python train.py --hidden_size=192 --experts_per_token=3 --router_score="softmax" --optimizer="cautious_adamw"
Below are experts of layer 3 (counted from 0) of a mixture-of-experts language model. Rows are named router (the router's row for the expert), down (a neuron's output weights, with its number) and show model dimensions 0-191. Each number is 128 + 32 x the weight over its row's rms, rounded and kept within 0 to 255. Numbers have three digits each.
After each expert's rows: a language model's description of what the expert responds to. This comes from a sample of Wikipedia text that the model never trained on.

# expert 25
router:111148101103152152141075173146093121137137105107156146131155204174130111141102160122099155139155163156121160148143158213077100118126132119060132186112109083116131149134168121169071093170102129163126117128138076132111101096132149137118090096197142099104132082207128133111120143145110078154140117145154189152116162138093154089156135161147145142128153165120139149192095132121116154144187074126139127138150100135153175078067106128033130113078145086096081141141035145168067108094093157155143138128162123109159206130116138160129088165103136192100171102167067136139100165157151124112
down1:190169114151135090122150139090120126114072141119040091092195154102078145098165139139056203075136161123157142140141091158111133100091082174119165112060136078141122082119115144081163107139117092083130167188182166152134154145121093072129098153162160134095123127066189158166134161071145140129100162123095143095094164070160115164139078142072144112175115144130126139112151145146102126110139152148129207078072083140144116130112129174178113129160132114200173102106122121104083139174102150125151123113158154166124076126169136140149182097100158139082109082120141103105114135144148148117
down2:074133074125134118167080193156120114120166114137129138185121129120156119132140117121103178085148210098148157179133146200119149139132162141118106156108122102128147176107112135191120125120071122146134182151145120172149140141091155127128150132095100112142153104196186084088121134103170085080092133149113149107191105131105067081140119101113161185204128130124157079136138142164163072074176090148092071132140076149126118103147122117161070145132090129117138060112150118156123137101089141089109150108102150117169116122118188134107055096136103107121102120106056205120173116149135041153
down3:151184092150131128104135030140079119113145104140153105149077077128092125090068135065068072134141150131164144097126150123087134131181144116110129204171179135105104100136108139126159132141140132118116126148107130134188107198182082153074153115170148061112135144125079111155171094112166138136127178122140076115063134080127118126126113123139109148090144210084163099162142156142144104058162170108142163109089169175153122051106104144114136118125142126185082088066116148109122135178104108142145129057130127143177147168122142122140139116122173197155144160104128091115130070125135154159
down4:077138123129177164152087155124166157089121165103154231175114147141096096166170131109130182122160147135145144176116146108076141157092111123113051149138199056147105088103127151108138136153085133181145138094126085140096112188127183139076121137104089123109111126183081184172086124115099107115114176198081167136123141128142166094108087116103123115130118132074123081103088036117118057204136160143098165196137126115117109128141120137146073125154102209104140076136116113166142077129096096142100138175141096123153106118092113120119118125193145121106151157126126107113144150116142145112
down5:165068118138143116125168138125136081127144192104144121151157148156097181145134172113134126127165139161147113040152120110142137155117111111116079080143108114095156088149120075129117092130137158233126134097113143112141136090135107117146080148198043067133202129150111130147176125101066138145181194135144117135124102121134086112180109149134104164146079191065126086079121162125160122173178141106168152191186084078122114121124100114139191081139130138154112097064092146176044127091118118125119114122153171128084105113088161101140107084114162148157113098150116149142131112121145136088
down6:167111122117129161107146082134091111083116162063126095145127176050153127111155206144111136125109144152161171150125124110093133133130044183138107047131170087160145167075130092156059104135170131138114125139139202170081152093127161088161148153084099078131169154169117163121152123144169122107188106164158133132084080142133210098149102139132153122174150109157106152131174147158080130199113100163096117109118117103112157164093094099100064181099146123132158150150100124099133146135137167084156084096103116068139174118125152130133125073146115159095205116130120110140160078091132125156
down7:100083137111164113103129155151187136156132137114117153181175133162124115097148154129090126186087184135116057105115115150179154154108151141101159140115130176083086088092130137141138136118099102114152169052085168124149113117134114181105139162147081130107178155116244095161146093195190096112149125190113103160110124097128131139128155132127118157127149129145157103128072118044133118132055114110080113114100194157126149123165178114147165172024070125082076132155111119093149130129115096136147120089112137092121091073134155123168152141136171139139172124168099098135154075107157138118
down8:115124152134132071132076143147136090166140166108156122143128185124090153058130153128078125106165124110129180118164092151056130127151091140144138174134115046086073150141148166143067130133136107139090102127106121085074120144081103102119137115135151109143129142145128191124070141145179113164207143166122111127117150078115122101054115213115133100105206114130137075105102108113165152169185134068127137155124056142166082163118079137170135099147138120109127136161187090099190103119196161133189135110117160155164094128112095112122143118150132142086144116148096184096111105134201131147
Word-final letters and slashes. Final single letters like a or o ending words and names, plus slashes in units, e.g. km/h, 60/km², Bodega, Campaign.

# expert 40
router:136160093135186174156076157141064156176157066122122158104112176120124114114083126145190141142135157147111067085169139190069083164132138107105105164102090085098128205137194129136115129112189150101143132106070114196124076131119124149137126098188104064125083129151143126148104149145066074144139116110167153150086166116153132074113120146150137209139156151094117129164131125087154148196157085123130110172168122165126120078069163128086116145138120125086126130145112173160106099126104126091092075104165144160148168109107118094078101146089140122071147127172096132076131131105184125138
down0:134177121175119125157151129070114131130082105093155121143141129197144108165175117102076088174171126099099121125173083207073090108182097075125124110121176156158117169139111103140114076126153124131160146079156136101106156042082123153128124163100170091126162061122096119148152194125113159214163103156120080073110081076164134151158038095114104129071183182129153110122116139149149109139149078140052116160094140125151166129137159044141126124087122156145147115133127127147132091119142148116074128163143185150167126079119101105136161149111112148128165149090131124121127159106152117129
down1:179132136110066096101060113064159154117116146106124101133163050091143218081137102157112118116208074125127112151096117204133097105116172219116156137085117072097173084132187154130140130123144149152102117087148144107173097115119096139143123134091193126089074129147096136154206080142128142134132127132132137120132089147143155151105139159099147154077118159100127190172168127128132024142152118132104157128142140136178152137156093126133137108147139111140204095143133109153175155143107109115148097095123077109130051078157130148113117157162110164182138150164131118108172122118123159093
down2:115130150123094113151086178149200079132106171055091057099177127133099129104114103101138161174149133068168144138115088189154136115111122130168118100111154167162109080072075111123077140127145106128159092142081141149113116153165117102150135158072123131121139120117173101167115084158174174101147151072149111070137113166168109177110110060176102082162177180128124119128122095161166129102132124186099117117137137129147096090136135124122168112126101101146182090148191176081173113155173098166169167115117061085118120105107093141137136121173177152111118117113137127080084099191202108151
down3:117144107116113101079161097179125152087169158115167196078099104100105141160110117131074132152165132145192142111097118144133090097106062132174122117096131092147153129071182114091142136117096103163167114110105154057112102066176152134171100140106137126147116135161091130104153175217102080158064135160117130111127146133122126154149088098172144178097158127103091167143140140127094121186137138065134126146138171128163178138139125146101103183106071119104133112169109081100157131070103083130164125188153116125142142014172117184103158128083147152072145114118101144138106144163128086188
down4:150184152145119134088143147094083159095111166120123133138118104101131088104125155137104154141202153126188126156171169113110113147105137141152106123131187014093171073114160084071176071160113108137076139090158132196122160163137113182130129148056127119103155132085120143127196139098113152114108116147146175084089130139131096126119092176135072126123186181127085133065096085125145129120149067174125163173127162101139116143173148117203119139119115154152159153153131177103152120164092096064132130092136101121150168163134140155078120104128092085137194081093131111159140081174118134105
down5:109155108162105125144188138156125106165171150066134149091182134122133127082117108096186118091142165134077201120145127173110112145164157195136097025136148146091133120159155116154111134112110124133075127144166097139050146168150109089121109152147135125083136129122084152122098146124155087130121090125054112113183106147170150113230090117116091103162120130159139138158080147124161165169121125089158110094148191156106100121144141072085122061174141142112154174133109106128120117094121200102087090149121139124087109138108119073181143136098104196129210158134103080156103126164147108131
down6:150154189123154117091108072072133092132210090155065086130063110114117111084146080090157140141136134074180123065118126180076136106114167085155135098080113130076141074125113128092101140147136128094200123206187107125125143156138172144142125101129110110114129111132104152085179109128118125165165136174089139099119177147115153100097101169042131151149108110144095112147087116160120112172137134115211145114128132150161130104160138138139150123132137114168218119150124161138120161102078104134150127163135106137127118039137123145111123143139186189104107185130128087117114147080098079195
down7:138128146187126082151137143095090123181090168105034158106117108148135107151161125100121115116243139101171114125120148151163109151133139101086103122110124040092199050116160115164136130130122099170111134084130133109108173138139083137107139178066116175087173085082099135079200078120112128123149140110174153148182080161102097074110118158098125103142169066131111109105102112150098164141104098097150168116150112131151152100150180137153112105168076157154140147152170085101167129141073125133101126134128139122123171163145117149103168095114123161154197085087151148186122100138112091102
Blank table cells. Lone spaces and pipes in empty cells of election and results tables, plus pieces of non-Latin scripts such as Chinese or Cyrillic.

# expert 51
router:117162086097185146165116129109121098167149116113162179113145192124136124145090170158142129111136168140105142118155148185104124122181142092098127150096075116088098148137154138186090099147183127069166119137121092161143059177105155083080117100204132049100146158096112098105113126140113113139115115138130118157118192109131117103181129090176137187104103163082143133187160122174113139126166139137114083179160147153140183048078096142077165134099105108111077173130050161098104152142102135123145138179180141082165142115068120166148080119112151138146091090173117102095138187139128153124
down0:098122125114068101195144129106144171143095139106125134161177116131116097099116092091135183193136131133162121123156072104094207074132165173180110163120175119108215085140091195135127151071194118153152154075089166106171175111140119134166096140136112074107160104158162145127093124105124134154089130124162139132167142119146111155119090106176137115093155163116182061125149082090164100107132137112106149156129122104110073115120045123145157133162119055190103151123121137134145089084116118132178116092065108082078180172137078076162109157140104136099170140126116092120136132133086140108
down1:127142153172109102120115173135115141047166126111121086084115142069117155126174101132113144117149126149071157115145152133098178136161102088086172057134119144133159085108068114176115098131162106171120102130052160137112130147074077164127181095116073151111110118160100118103159121112135156118162061125147173201172110110103139110114138219145123109125141141140165104149066133153147159192119127099134077159147104158085119104125104132075078099113163145105073088152075123166201130115149101118142146105185107156080113085136091103173158121153133170121145137125180137136150072141181182180
down2:090166084133151158100147080087140061132165065182062111116114142106170126099184137163086162084115105160123081164151180066120069145086100189091127124163154148079139121097122089121146185156141167152124137126156179157130165142165094141091222139138105134110122158082142115143120137109098155150174115126122128059130116085084124158172197132144107119124169105137107073133126059104084116118134106135120139112118111089111150119095187105188097116171095124201075129081143102148139105155125089121055138074140117138134149142165128147151146160142136157099170112140118180144103113194142135097
down3:106193117098165083182098130142103204109164119157124148101120175121126113127183146091151146075076177083102124144109168176163094132157121039194136083155126133111126147106110041129145132089134181158158087119155172126131116124144115183142127133128142155066116128145128117113173142141110199081158091084106114133108131127178144129158162147094171146154085131093090194134098089098161118131171087064139149119110149099060133061093121107131118149128093091156163131155129151130081108139185127143077145159122171099079148090131113166136167135083113111117166145087086121164109172168096153082
down4:128087131176061056195165084117133086152157098146129130164169144116143102148149141082134191118097064129156131144093131138128118155118141079132163090194101130142090161162133068168178099093132097172119113121186131179150127103069128150106117155113142152124101165113120148140078084078112109124081142159135096105160125090190154117126104160144186111119097141152101110088181148136152107157170163160104101171047123107082130146110070145139173169118104206129114088119141158112137192112154103216135128096071139110115077106127155162158126141129139114076084167165159162151120098099123158150
down5:097148119123096149144157113172117155030150151123151146143145083153123132116108146174111121158092106175206137071100124151108159112173070100180134137147146161133122128121129160111126149127117183111108071159164106110137181097110126192159157078096099136096098123096159136087108125147158116110149123147136167104112150084098127129182145164111132123085164083107113135118088089176102126090105116141101117168106161109175129198167103143169105127166095158116112138090167095090062106135127058155123201122118185118106131075092093111147056121162077070145161188151196155160126154079153101071
down6:139080141126168144158135191111168135135163140083109193077160153135090142074112141156097142105118094143150137114128157168088109111095094059145202161088150148161167162077201127099083128099130073140106132161159115115065119166119129179086151102155124070158137111137102132120133092126097154135110142186145105133206186134146085138110111142168143112159153097135130092115080145136111094177135153059055105118172127089109112160106147197102155138153124111134134049119155140149161116124143158121133173180135114099104170108155145088137142158099079164149097152100093043171122121092059128132
down7:131128108159077125133128162151096144086188121150148132091155166173146120106114087122134144138062095100159194145139125099135075138143121133080141176115156124055126162089093110164138137177122063084114099179130101098142177140134108176106127149145201125106145169164132161150114049084102123080201088135159177153088101127103161112110142146169103162163139090113059131166151140109143111130099152195103101157151120126084101131054125161136091158132058123149116131130117157123081149141104172187126122175109106113142118130109068151137100107155147100096142133159134141104117035187069172089
Decimal points, table totals. Decimal points in numbers like 0.22 in area statistics, Total rows in tables, and word-final s pieces like News.

# expert 58
router:148170090122193135152122154151072157140127105124116140133133201165145111130127147123125173116185109129127146078156139223164089136129159117126124169112088184123079128116140065151073128147191116136155101113077134163181108093131110162122089098159120098121111119106101097076092156207077085122113089122155147151107188118148101085157066109118129171109130105093151153161101105141128138156170068070153128115149159155100162105116149134086106146075144107103110148151089176127132116113150170139188078167121204121159201122115136115115065101109095182096178095157101122088093134106144142183
down0:184115095075158120130181137182175126189122151160076173147165134116103125139129142095177053108106141162134115105088111136151138118107133098144090059146139129048145123136121152158066133115124154075158130128066162182115095098080127179162106139152163062126152127087125177171134145127140106131160120144210099069083133162093131109140125155135124144128074139149100152202107171100139131138049078151132158123121126140167071134121171143107130156124099116150123148176109147157099065124100105162172127132129100140196098109059063111162131089160158129121169163155074098090150143111122142149
down1:101138087121126124149116151085134159087078176151124137146133099172153106093128106115147129144127143206146143140152122090089125092131101194073173100109100113174132157133173176137107066085170072111112056049067129101115149144160145153150125110135143163123096160114175119115131135125132078143164123144095154192137109150137139121128114162128135126125152152193111153087086133148090048133109149167053048166137148107081153090102127083199172123104096111123121113141185136139120171098180166094158176075135162133156147131140182104127180143142155114107125070155133046140145095146145159093
down2:106135125107125197112200075108100153095174086137126115148085096160177129125126101073144135140119034161148185136144070137126110117131121092061107059126145126163128119126102077133132101102120121120136141128133181155178218111104112112082156068143164092138144158132135125151072121134094129140143126169142150092104206139124194097140178121129142157174152069153197107158078122076053161108119124169129122156101101184110099133101123088085143157141170150136129181103164108149103130107101127107107205108125143158125164138115140217125145162110135100149087148113123102127143166159116080106
down3:125160201134098082070090106095134095177193110078090147186090075095198115092131108103150139113145121163093150101163176155096120130103149114112088058093096134161151156157068121157135183154191121124096109109152101106131132199174095121073135165102145165188119136147118139116146121107113120177179138105128113098147097110151094147113129112143141120172133122121095108163169134096131133096153097161125113111117091092088152131157162097185141165165122079123204066159085101172127135149098090180112101081145043135122195135136095143119147141140126085172076133153138131178146135129125171083
down4:115139124113118061202111123184094098152162144115136083138140064093094061107125120123202083119146087143109126139174126163090177130105122181076165193215124134161160143146146176116149137088118098109155131107143111078132132069159189118159115158077119090110183122134141122097084088140173150112159117141141122071157103148161098127148127141102120126133180189108125117124130094125082119127117093086111143147071083103136168106136196072112141179152136206105108057115138082131138130133161105141152125162100149130153092137112111129174114133123145164120127121082099081127155206138135157209
down5:147126168114121149121167148122117116151181129109098091142156149102085114164094093092171188112144127133160107116172164087131204105143111133117172063123097170150130111145110097125105077155138074159118080158089170154111096103171116175124132149139150086087071115174115131112112191075016177121130153139129106070133131115110079139173202099125142172137148146084180102122131143133109097155149102107166113126132151100163157118123124146127124141155174104102164129115170142105093136179161170125141095102193059197075145096173137144068114084139102117163116116213144114136104096128105088094
down6:160099105153132152120157136123166120185124148131158159092075154117164108129129104128099132141118194114095136120152165076088122128184153185162109118095126139126134160165153139184119062116092143190184099066097097100108124171160133150151142120163118125123105085144146069168157100122094185096153160084137120125115124106232148184149147105067052157139106184153130154165084086160103164146156171126135088113119122135088059126100103143085117137150106077108124095144182167141156183139081132138078167145081131094144099159117083083134159093160137111154127109113121058141112144079079182139
down7:123155176188078169135135053136123112149117157096160149105156123152148162132088162119177122107094147200111098141174104143193174168131144111136120089120157167182149156117116108082069088138174196134119127070134153134128106104115181118076172131103066127113100113189125136108094087169150105162124100072085187116130130146164106101131130085120149208126095123125142178117121098162139159133136179157123096087139154133152127121119094052095058120099161137107128109130197121155135128104106162090123152065157133092097079104130103106179130116166135085099162090085110119110128071161192155156
Time and row-ending pipes. The noun time in phrases like at a time and Lifetime, pipes that end table rows, and labels like distance or classification.

# expert 29
router:177186087096149130115128165148092124129143129149102097103090213124143109146102168106177141109152182098101118116103160155111111145168178111125166169143108126124092164127127103166087115150164143208218131132080137131128105123100163132115141104198131129125104091120132145095114129139113083141138154122190143177120181123050108122158123029159117121140133174089144130212128141133149202143189120050067122119187109164100109081104106144089136120091101113112107201121135143076062105142108115113101095138172162068131153098100111091128122134105134086130136149137123131125088175159109121106
down0:166113113179164081210122134164082198160098152123076181107131128093112115149152089088156152108206146080138154150129087145123148104143116178129178129170126026101075132106127106109111096133109138122143115148130083132120141163094141118159160123173197105107075117093119126143200150156180103115156090103178178179101104132138165126082107142123125120114178128122161149127104088145126092114088080182141119192120117171081205125130106098149098137133132129127135025109097075104110147151107111097092124135151141143123148099139139108179196148104109092138146151131120142120108146131180087076
down1:124101059134139170117120131107156132120187104176137116123120101118169176173061151119158153101095150112116152115161122114131100144129121148124131174126096122178075161128177136083117173140136130117181109124078118146148063110166179178172133147116079130079138126116091110107152042148137065169133180103148126125196079105132110132163143080144143098167077127090208123133109137113168165082129158035111175159072158133103144089115188155134175077159156115154184185149139094120094039097114117099132082124117142127087137067112115153134116136077159091140116109143123116132124151159136143159
down2:169077125098111162142130121089132162105139107131137106119136083189121160117153155106143120133141115102073103101135120088067212086158129111145158075057119090119142082111121075085140107151165168114086133137026129141106102103183128152092107147119162142132116159124133138108134079116069136148133115108170066135177142172141094100159117101149136087094149207157139147125171161160117125081131108139174149132128157125176134188086168104065107134109103183128124113111126207137146124161167142138112146163143185180128114120084149127136097096092107171154122142220089104068070155151149174119
down3:132142089157095079119129097139109137181137083169115103090116107077174154093140122161131147105115127068128093136145150157189116101096119151118143053151123063135122121172141118158161161193124140190132063154162123088143114172109125144128130139058131104145096109110134150052128199129102091183146176079139139130124135132082184146099117171162154134144098129134165139128125131145125100117106207163141123147101053056143088148112090100157116153173118128188137111182049105066116172148115116127072134113142140145075172161152153163130096120138063101098091137141190165142135148094135129178
down4:095083155103123163144134094143127075145078117125159115120109143143134121126091168123103124173158125135217112104123119065148121141145148133114066113130107200176093121148132109110115108117168115103150120110039172105182124122165117150227164124087093127163187114139166058140106072144074149098126108111151121166121124111173099160112104181085118159111145093189123084130087174144085107142178167096160106085125093095160076139172102117164139136109134134101131195124103176193123161081159107128070131149117145104104192135081151128081094137125180156118079127134119115127092166179104145162
down5:143123090168140106178123151124100104154143128176079110134106176085132129132144173112142077100131190067135133095144064061123165094132109113182193123118137092129133141131117095115174143137112145103137178157228108158095128139092105106104097118140119109139143120152093061152178143162217099139116161150152155180114164142089136120084104101178134095159141109093156183100072163198084072139094101085127108147124076131125178122154095103144122104177094123109166094123149092061125165147119132134110121101170148159130195110116127140129199135128172163080147087150112156097074150100099089147
down6:150165071123130117185158156168094092142122129100151125120093120169133153153164110107138106147124138191176140122112120155140141140140110155147172139128153163151073111200118121175122128112143093167112109105109126108134161093114132035156122139125103158143133155119092114053064143159128081100122128043202099160103090107090117143120036153131137129082160107045152119114150099050155091088150166152119178151161176194084177122128149080089127130141170175120120088076132153114168110136110100132145139145117126128090199131123117136081104140168107155110132131178161149101118176123075196125
down7:097147091127099146146114111146187160141093141138126082184138067103084113155176069120087165110137180080131142171099072152117139108152121192107096163174100120147132100104086060108135114121120067120110149095084101128109129088065120145145114197113148152121185167119139136136133089132167102149117204132071066161145140137159086139124161111116135077113132151124109135135170133124102073141084130099130137148160068103090143079123133105162164175060170157121160121181157080150170073156135163176102190161137120165126161136159193104106120095113138147061144131078130127107146140184134185152
Colons and number punctuation. Colons ending labels or lead-ins to equations and lists, and decimal points, time colons and digit pieces inside numbers, such as 1:32.681, 38.98.

# expert 63
router:160142079110154134123113140133084130161130131161072147113112193147152090133108133134185115106184088125136114111154151173154136126071157066086133182120073136124062146138134093141083087153183177112184190127112123173125076098167164139125118091159129070086119098124144172139066149175108094156131140112154171188108144087163137075151139113153090148126147142065150115135119187110114168127162108108146130133202103162104157091081146135086158104083166099106094139128085205144107143063107123117124074199153188088159131109064145095123120160127144170160162160143140144123116157110136114167
down0:165114107133148146160084038139184189127201131118164115155179117113115129148137191105082140097124084126091132068102125118161141128103182141101113058113098134116138061128091130134115071154188091134103069174089155166169146128103204112116145129143133092096099089101146097088148130105108177109091077137129138107197102157163163132151142147163142137123133151136107147107109077145108141139102160200161137146122067137123123153138107182124139182089155143119154099139142094149065139076168150077135126113166157188155149106088105131169097135102143128139156137149084155058056170112102096127
down1:112151191089080173093100135151157175069104112166125156130141130120077117121141152123106136120141160178175151149088142179161149118121105176177091143176133082076105128093096141118156108090127088126129154145094162131120146168077089173160169114107084122161089158078167068133113182179100087118167182118105103158037143109138104164110087167073126103122158175113129199169102087171160131138124094111121086122099169108085165085127138117091172162101098138098101105142145120090142155147114131128126147127197120184144116099146122103141105090163100152085195128085198116081184109124131115162
down2:161108193122052105123085130118085165140096128146188142089130149099088149161178121146128137133188130151130116196165095097171106121118079148142117159138196103138151126130171147147110084133092148183163186083203131154149098165162125081097135118056069053167119078171101127140097164098136118159122135170140117165094155095125128151045127156073120133132139136148140085185126118148113134165121113056064115111140104149110110133100134107134111136120103141070133176140088112122145081157167095067137162123121098104178159130182166119117161145117084058139127090150157127117164141117082125083
down3:116151074158134100156125095180155148089209106199142107138110135122111150097125165139091133138123111161042149105090097140123100140168142110168136160065164170108147181130067154125158128155137216152098119167125111135055139131097126128170111123150131096112184101113108120147078091077119117104099123175157082139147154138136122139111130107148150134096132171057188134102070140130151076125145120140141108159189201107100121145141120163140185144097077099099163120097089068156166116124135163126138097112141152174116065147122054140137070172115139077087071178117170097112133150089106132115
down4:092161097137134144131052131122103155148081174110137111116144147107141133118149124084203172144097141132161159122054087162151104129153144130115097080127143107162195084096107151173150118071176136108127121112098094161130116118137143117044145105167088138120149128079107120078113116132118101118185117198131157112154145143118056134149153116171150083122104107140172200107082125048105108137103142134101156133090177214069186139125124123135090131110123100100210144099144141091174126123169127152132143141217151136132123088155135109153164113129144114157103121199171074169177092107114137100
down5:111097167130159168129167180135103121135195164107146125126128158118119072119133195090132143102117128161105116121149065103134100095156137086148066118121119146160134065120098187108132086128081108198099169079169160071107081089081166155168115138135187123150123116099112165110142138044141111121189177111152105114103107091132118108190176113187103119118096120147110093103089159155148126145109115189085125172130132140188189122074178081100085113156138079121097156179196108148087102121197138082141105111110136138076113131098173145143117124115160112111121123185128146108135130165196123146
down6:142187183084092160121074103097084115118148146161035091110129115098114064085140092099117117164099138095072146140091125104157131098110145138118160148168130224155140097090179091146115108139118161113114131164156148155111124112109144109157130113169192141158133065123143152094157100114173142171146101152107116125150091139138153084097156147139093151124158064130129119149153078114090052103130144122168107144143135103140123146158136152157089137099106139153084087171135138182103124143140158148141138173185110093079171214078131116144089091103142158096164152082175188145124122211124179073
down7:150103095115071103102141124084144177176140079190067099083114119108131165172048089141090156162094149106142120133171143117068068140134171121099101101151131146155124126149123180169141164172136130098100155152146112127122134147087126107133179130099154120123144108134058127084108052086143156161164061141172111058131117172130147150150147036152184133125134121121157108143164117164174166157156143099122127114098145124124088116141169116149116081171128136188154107076135071117109083160155107135088152167188172052097152063117091184131169114151106152100156148160108141143142150118103110155
Table cell separators. Pipe characters ending table cells or rows, especially after names in succession boxes and cast lists; also States, had, did.

# expert 7
router:100149106115151141131111119140085148152105138148123133148122183126142051104134186130221161129114140147088131102156144176141072123120218104122146153115097106117112137155113131159075141120184136149158105097138110123123086113136148168104139088192108041122135147151133153141065103139147124115122179180203140140125206057054112091149138087150152144167120138110094102182113169119166132108154127177155107154168153129171158133054114147076103128116179162115077146117112184153135058116113143090127134153153141079166147105131129182140105137099107137111123086158065095127123199123168159127
down0:140193156151076173154135179081115132112127174113167167129115089120149139137088125116126123134056126106133198134105134126049148149150134132152139173146178123083166147110106185169164168121106125076074170132175153134096063165116140144098119133083074136162165190097065197112181149160112111148126096098102113145091145192130127135122159149092161067080163142100130109124119157058095121149194160198131135141160121076126101084118093134110091148155133102080121152143125113107146133152084149155078123143088185087130144129156103115126135111128111024138084119126133114150152093095117112100
down1:122180108064122154171148102137046164136096136079086094192109148145191080137176149140134120150108074172117136132108139160084150134118116093129157113151151136136144096085095144170081116134178179105121134157146143169133152116171192060197175085118138095159107142155147218126174106179148121117114082167102137140146158099127076075085182139122129091188116117086099090117167143105110096090106104175127162095130116120154116141151086125096089116080126145141119081143122093152156119178135098093093148190143144110169143115161101195156148051111132142089114143122081145120146142140163087165
down2:091140114116143154146124080156145141101139099122130178152160108114154123114159109104138131203061122082134116058141133145083143052163122169170095096129128076092167134132102085157102100081143169197091069116136118161129163110098204136112056109114168153118117149098107171156084102138114098135115140167096115153114107152145121178178171121099102147131148180090144103150147121117083136174132150115130148111155132060145093062154082058121119152144116063182158121151141162168105144115100126088100135141139102081154181114113191128127164108146163113085135180131078063119143151160199082155
down3:153107076123072131122090067099135052134140126141127091089201103114117158144075137090162153168102111126084125184096094094111168139105118062169071152146107157158125115121161123066135127128159108124128133196207148154099109110117059137129164192157177149083136139109108092134108158103111102142137092118131117131178134074145103108096157195138094115143158113126149170158156199145133214110195118137120178126119173123127101097109137187115140127104140159136128154095098108171161183166117103140125129158114122166074134101113078116121109199110074070158148130114168109125156085134158081108
down4:144117156128135153130103102117127117114086167149116111114145096128098106111125175087164105135136104143132167112092156087136089101126206121155199071140175144206111151183223167075091126102138138126112145123209052148111189151132160106093130085078087094095139158103136144123143117113196109120098152145085139155117102099046127112206141148155106133135158153135057140155193075145098119179154152106150072127118121094148124134091143105163147135159133131125114086127099140153114146191098169137107185119102106141118146132179139089123131167101135106140086052150093153165115107131106158067
down5:128136101174105091098149103136164169160170090149160184088122132066148104147115169128090105130182190108107114076089181187131147173125149175115180085184120153085134155159106167187143120080163137138179101112100157108143140127118127129111073122106103129124084087155143107148133084113223119113087096148114140112168137121051070110083159121154129106080098133092108178120075101149136128117070154077149086110171126087096117152168145098086138081102096127143071082194151183135124129127115169147143135107116140128141154153187170161140110058144084120107138113135084114123119152180144158162
down6:157120158131196126080155105120148097180106143120064149170091153148138152097106146107103160150094157098194171128126111105094116105102130139124118137100124124140149165120130150086095145170156073082115144099138162146098138029145097102188102143118129129170107107124077187145082103184130137086054119113125153137088159116099137139075129117125144135145116222113064123161160141067143146158126168151142114167087103209151105187091128110107145085138176184092079158133158125143170119126068098167132070166066164108101148126107144135113144139133167162138156087152089088075157146110137163160
down7:095179079125071146159176095099106185137176129136088148137157125179155192124150139135125122089178137104117096098117111156136106159179072151076158121182166171147140133098139114122122115124113095134133111115100098108128140140065097074162135153113137094138079132102119157073112139109109127145137098154108135068116140104125148170136111091142090158102149143138130105167100136158107057143115121073084136110105154110183204116121105079220083154131168161119140115074059117171181145134225102184128115084151148159157137128099184036128144148137123082121079112150123170150132108137159083111
Mid-name consonant pieces. Word-internal pieces such as n, id, av, j in foreign names, often in tables, e.g. Žiar nad Hronom, Boavista, Copenhagen.

# expert 17
router:177115052063204179128095180112131117155157108127173154089100195149157103112103123156181123152170128115118142117115129187155103137156106119119132176090117161086080130125166107157079144144142150141173157121120093156132093109131136142067134099147111088128107111104088119152091085174133115110095135117151129118054160081110113082122131080137167151157174130106168077153079159148106184156179135136182088130143144144129135121061164128023160155081121146115106148083097164151092108114134117112094071153169165122163138102109086101164103111098084130157156102179097127110037131117120164135
down0:128105116110166129110125162141112133126122159128104169083119075128133114125104153166106134210146140212112111133170127079126126104108205111157085132120179108177073150144047104136097140098108115105103061090152165086184140126170148177098094112114203184112098107121120109134161075150071119143117094104114085128167159088125126126100122138122176157151126087134143115103126157131036178113138131145172112160107155136148117117136123187121107108061111085130138097071108082108097034161107136181118155122134142137134118121129142122133065141113193160144117101112186066137200150155097134129
down1:131123107113108123133161070135113162159127088177185135222152122137132113072041206100108152147124201161062136127135149151119134103113154128141126120112075138188083082110071134103129091144085152131107148130115155057108169131107140129180128171151191088064139166143163148119098125147121121087136101141111095110125124177143165115155151113097078219164130166108144092126113080155093147159133098135104128140112120100115104128097095159167086111114118102100157155172145146169099143103076098096150169163144085085156141143172098130105142150148143099138155097147153114048076138136112201180
down2:139170150165169120116169179125135080090131166129096118137136073144111094103118101154149153088093085087149143129139115091100131082158164155114113199159115127130120155150048094176126115101135105058160106107145081113090162089138113116128120154068089131148144076150118167140086156149101131138103116135118178100168176114159150163159111133133119115059139168146104137132164147172134171101208123100113142122119142163111027139145114146087132125080175157109071091175134134073143115140128147146121156142155077123038067081210163132121181140120138141109150150128121124139157102169086081200
down3:184107100139180164125126124133169123189129105169143099131153141127072087113072097095095091134114094158142149115161086156151102148082102140115211135108119070130205112147134102181093121078106125117102137187136112159120102173148107141113188114116139141152061103123132144160187119117155097157136141226082145123097198111142129138187112090128103150109112147068112132156120136138137190117126160113105150151168160105148094138088110124135143160126120126130091107079124154132025095109108161114134141102185084133127152143121085081127107085197091142117131122171124041089067151115122162094
down4:120108075150178196185137073109134156214088066130131110145154121121113090134108131071148089160116103140159163103127139065038109166109139145158149085094157147108129134159104108146156149113164133106135108167085148136101149123174138117126145142103197071073120167157129055125142159123109145164073179126152065176139104132120079195154127131084147114109161108159196121110171123155142148104158163180120138108135096113072109074122144117137138117118172144127114184085136089122138105155077147122131122153090158161099154154188073185129122102148091100141173094140128094081053150118119110138
down5:114091143116170138067086092154181168175132112160094065143115126126108149086113162092060145150111132097077099138111085056093153108106108152145096116117130127149129087145112172110151125179114136112134195135118145095113123141133133090116177182121169165127132158136169157183152069112102055116150148071160125151095162129071145113117111145161069175109084129150110131192080152086156130148097098105120128187090168174114136179118100088196135127113137116101134056168112147123189135148169122088104106125156133100112112139127120079097120108178120096066156170149105162219159154129183121131
down6:107156153120128146108094073123158114088117157041152107103180165098129157120089184126123164111110121086136134127076081138179143142083146176093148182100144090169068083149126184129122065096155163176095099114114202132109091079143114131146096154135142178102123153163089189137136139095109146181106169091148116072126113114137169128184130119130134130159151153138085159142092080062198139132135084160130133124119092086117172136128187154134130121066127110148103129132089132079097095154129101162118169179120116199097094103167111143097134136109157117133196107156131138113122108150192209094
down7:140101192171173141030137084096136159139093175125136124116137133108114137151128188125149200176136181160191120156122081106148104118140176185171088124147162159128127137091159119136136117115138116096127157082141125106101113105124096079171165133113104135181122131132079151127140138092133154162125056123091116103129091132125155101046103117160148142175112151111192098096165090214109092088100118161126124083093151157121179157166179102175146138132148105178110137128086052162117122103113089100130160163146093139146044138142100144086121126095129151149185111131131122159097093096186064137
Table row starts. Pipe or line break opening a new row in sports, election and ranking tables, plus bullets, asterisk footnotes and header words like Genre, Length.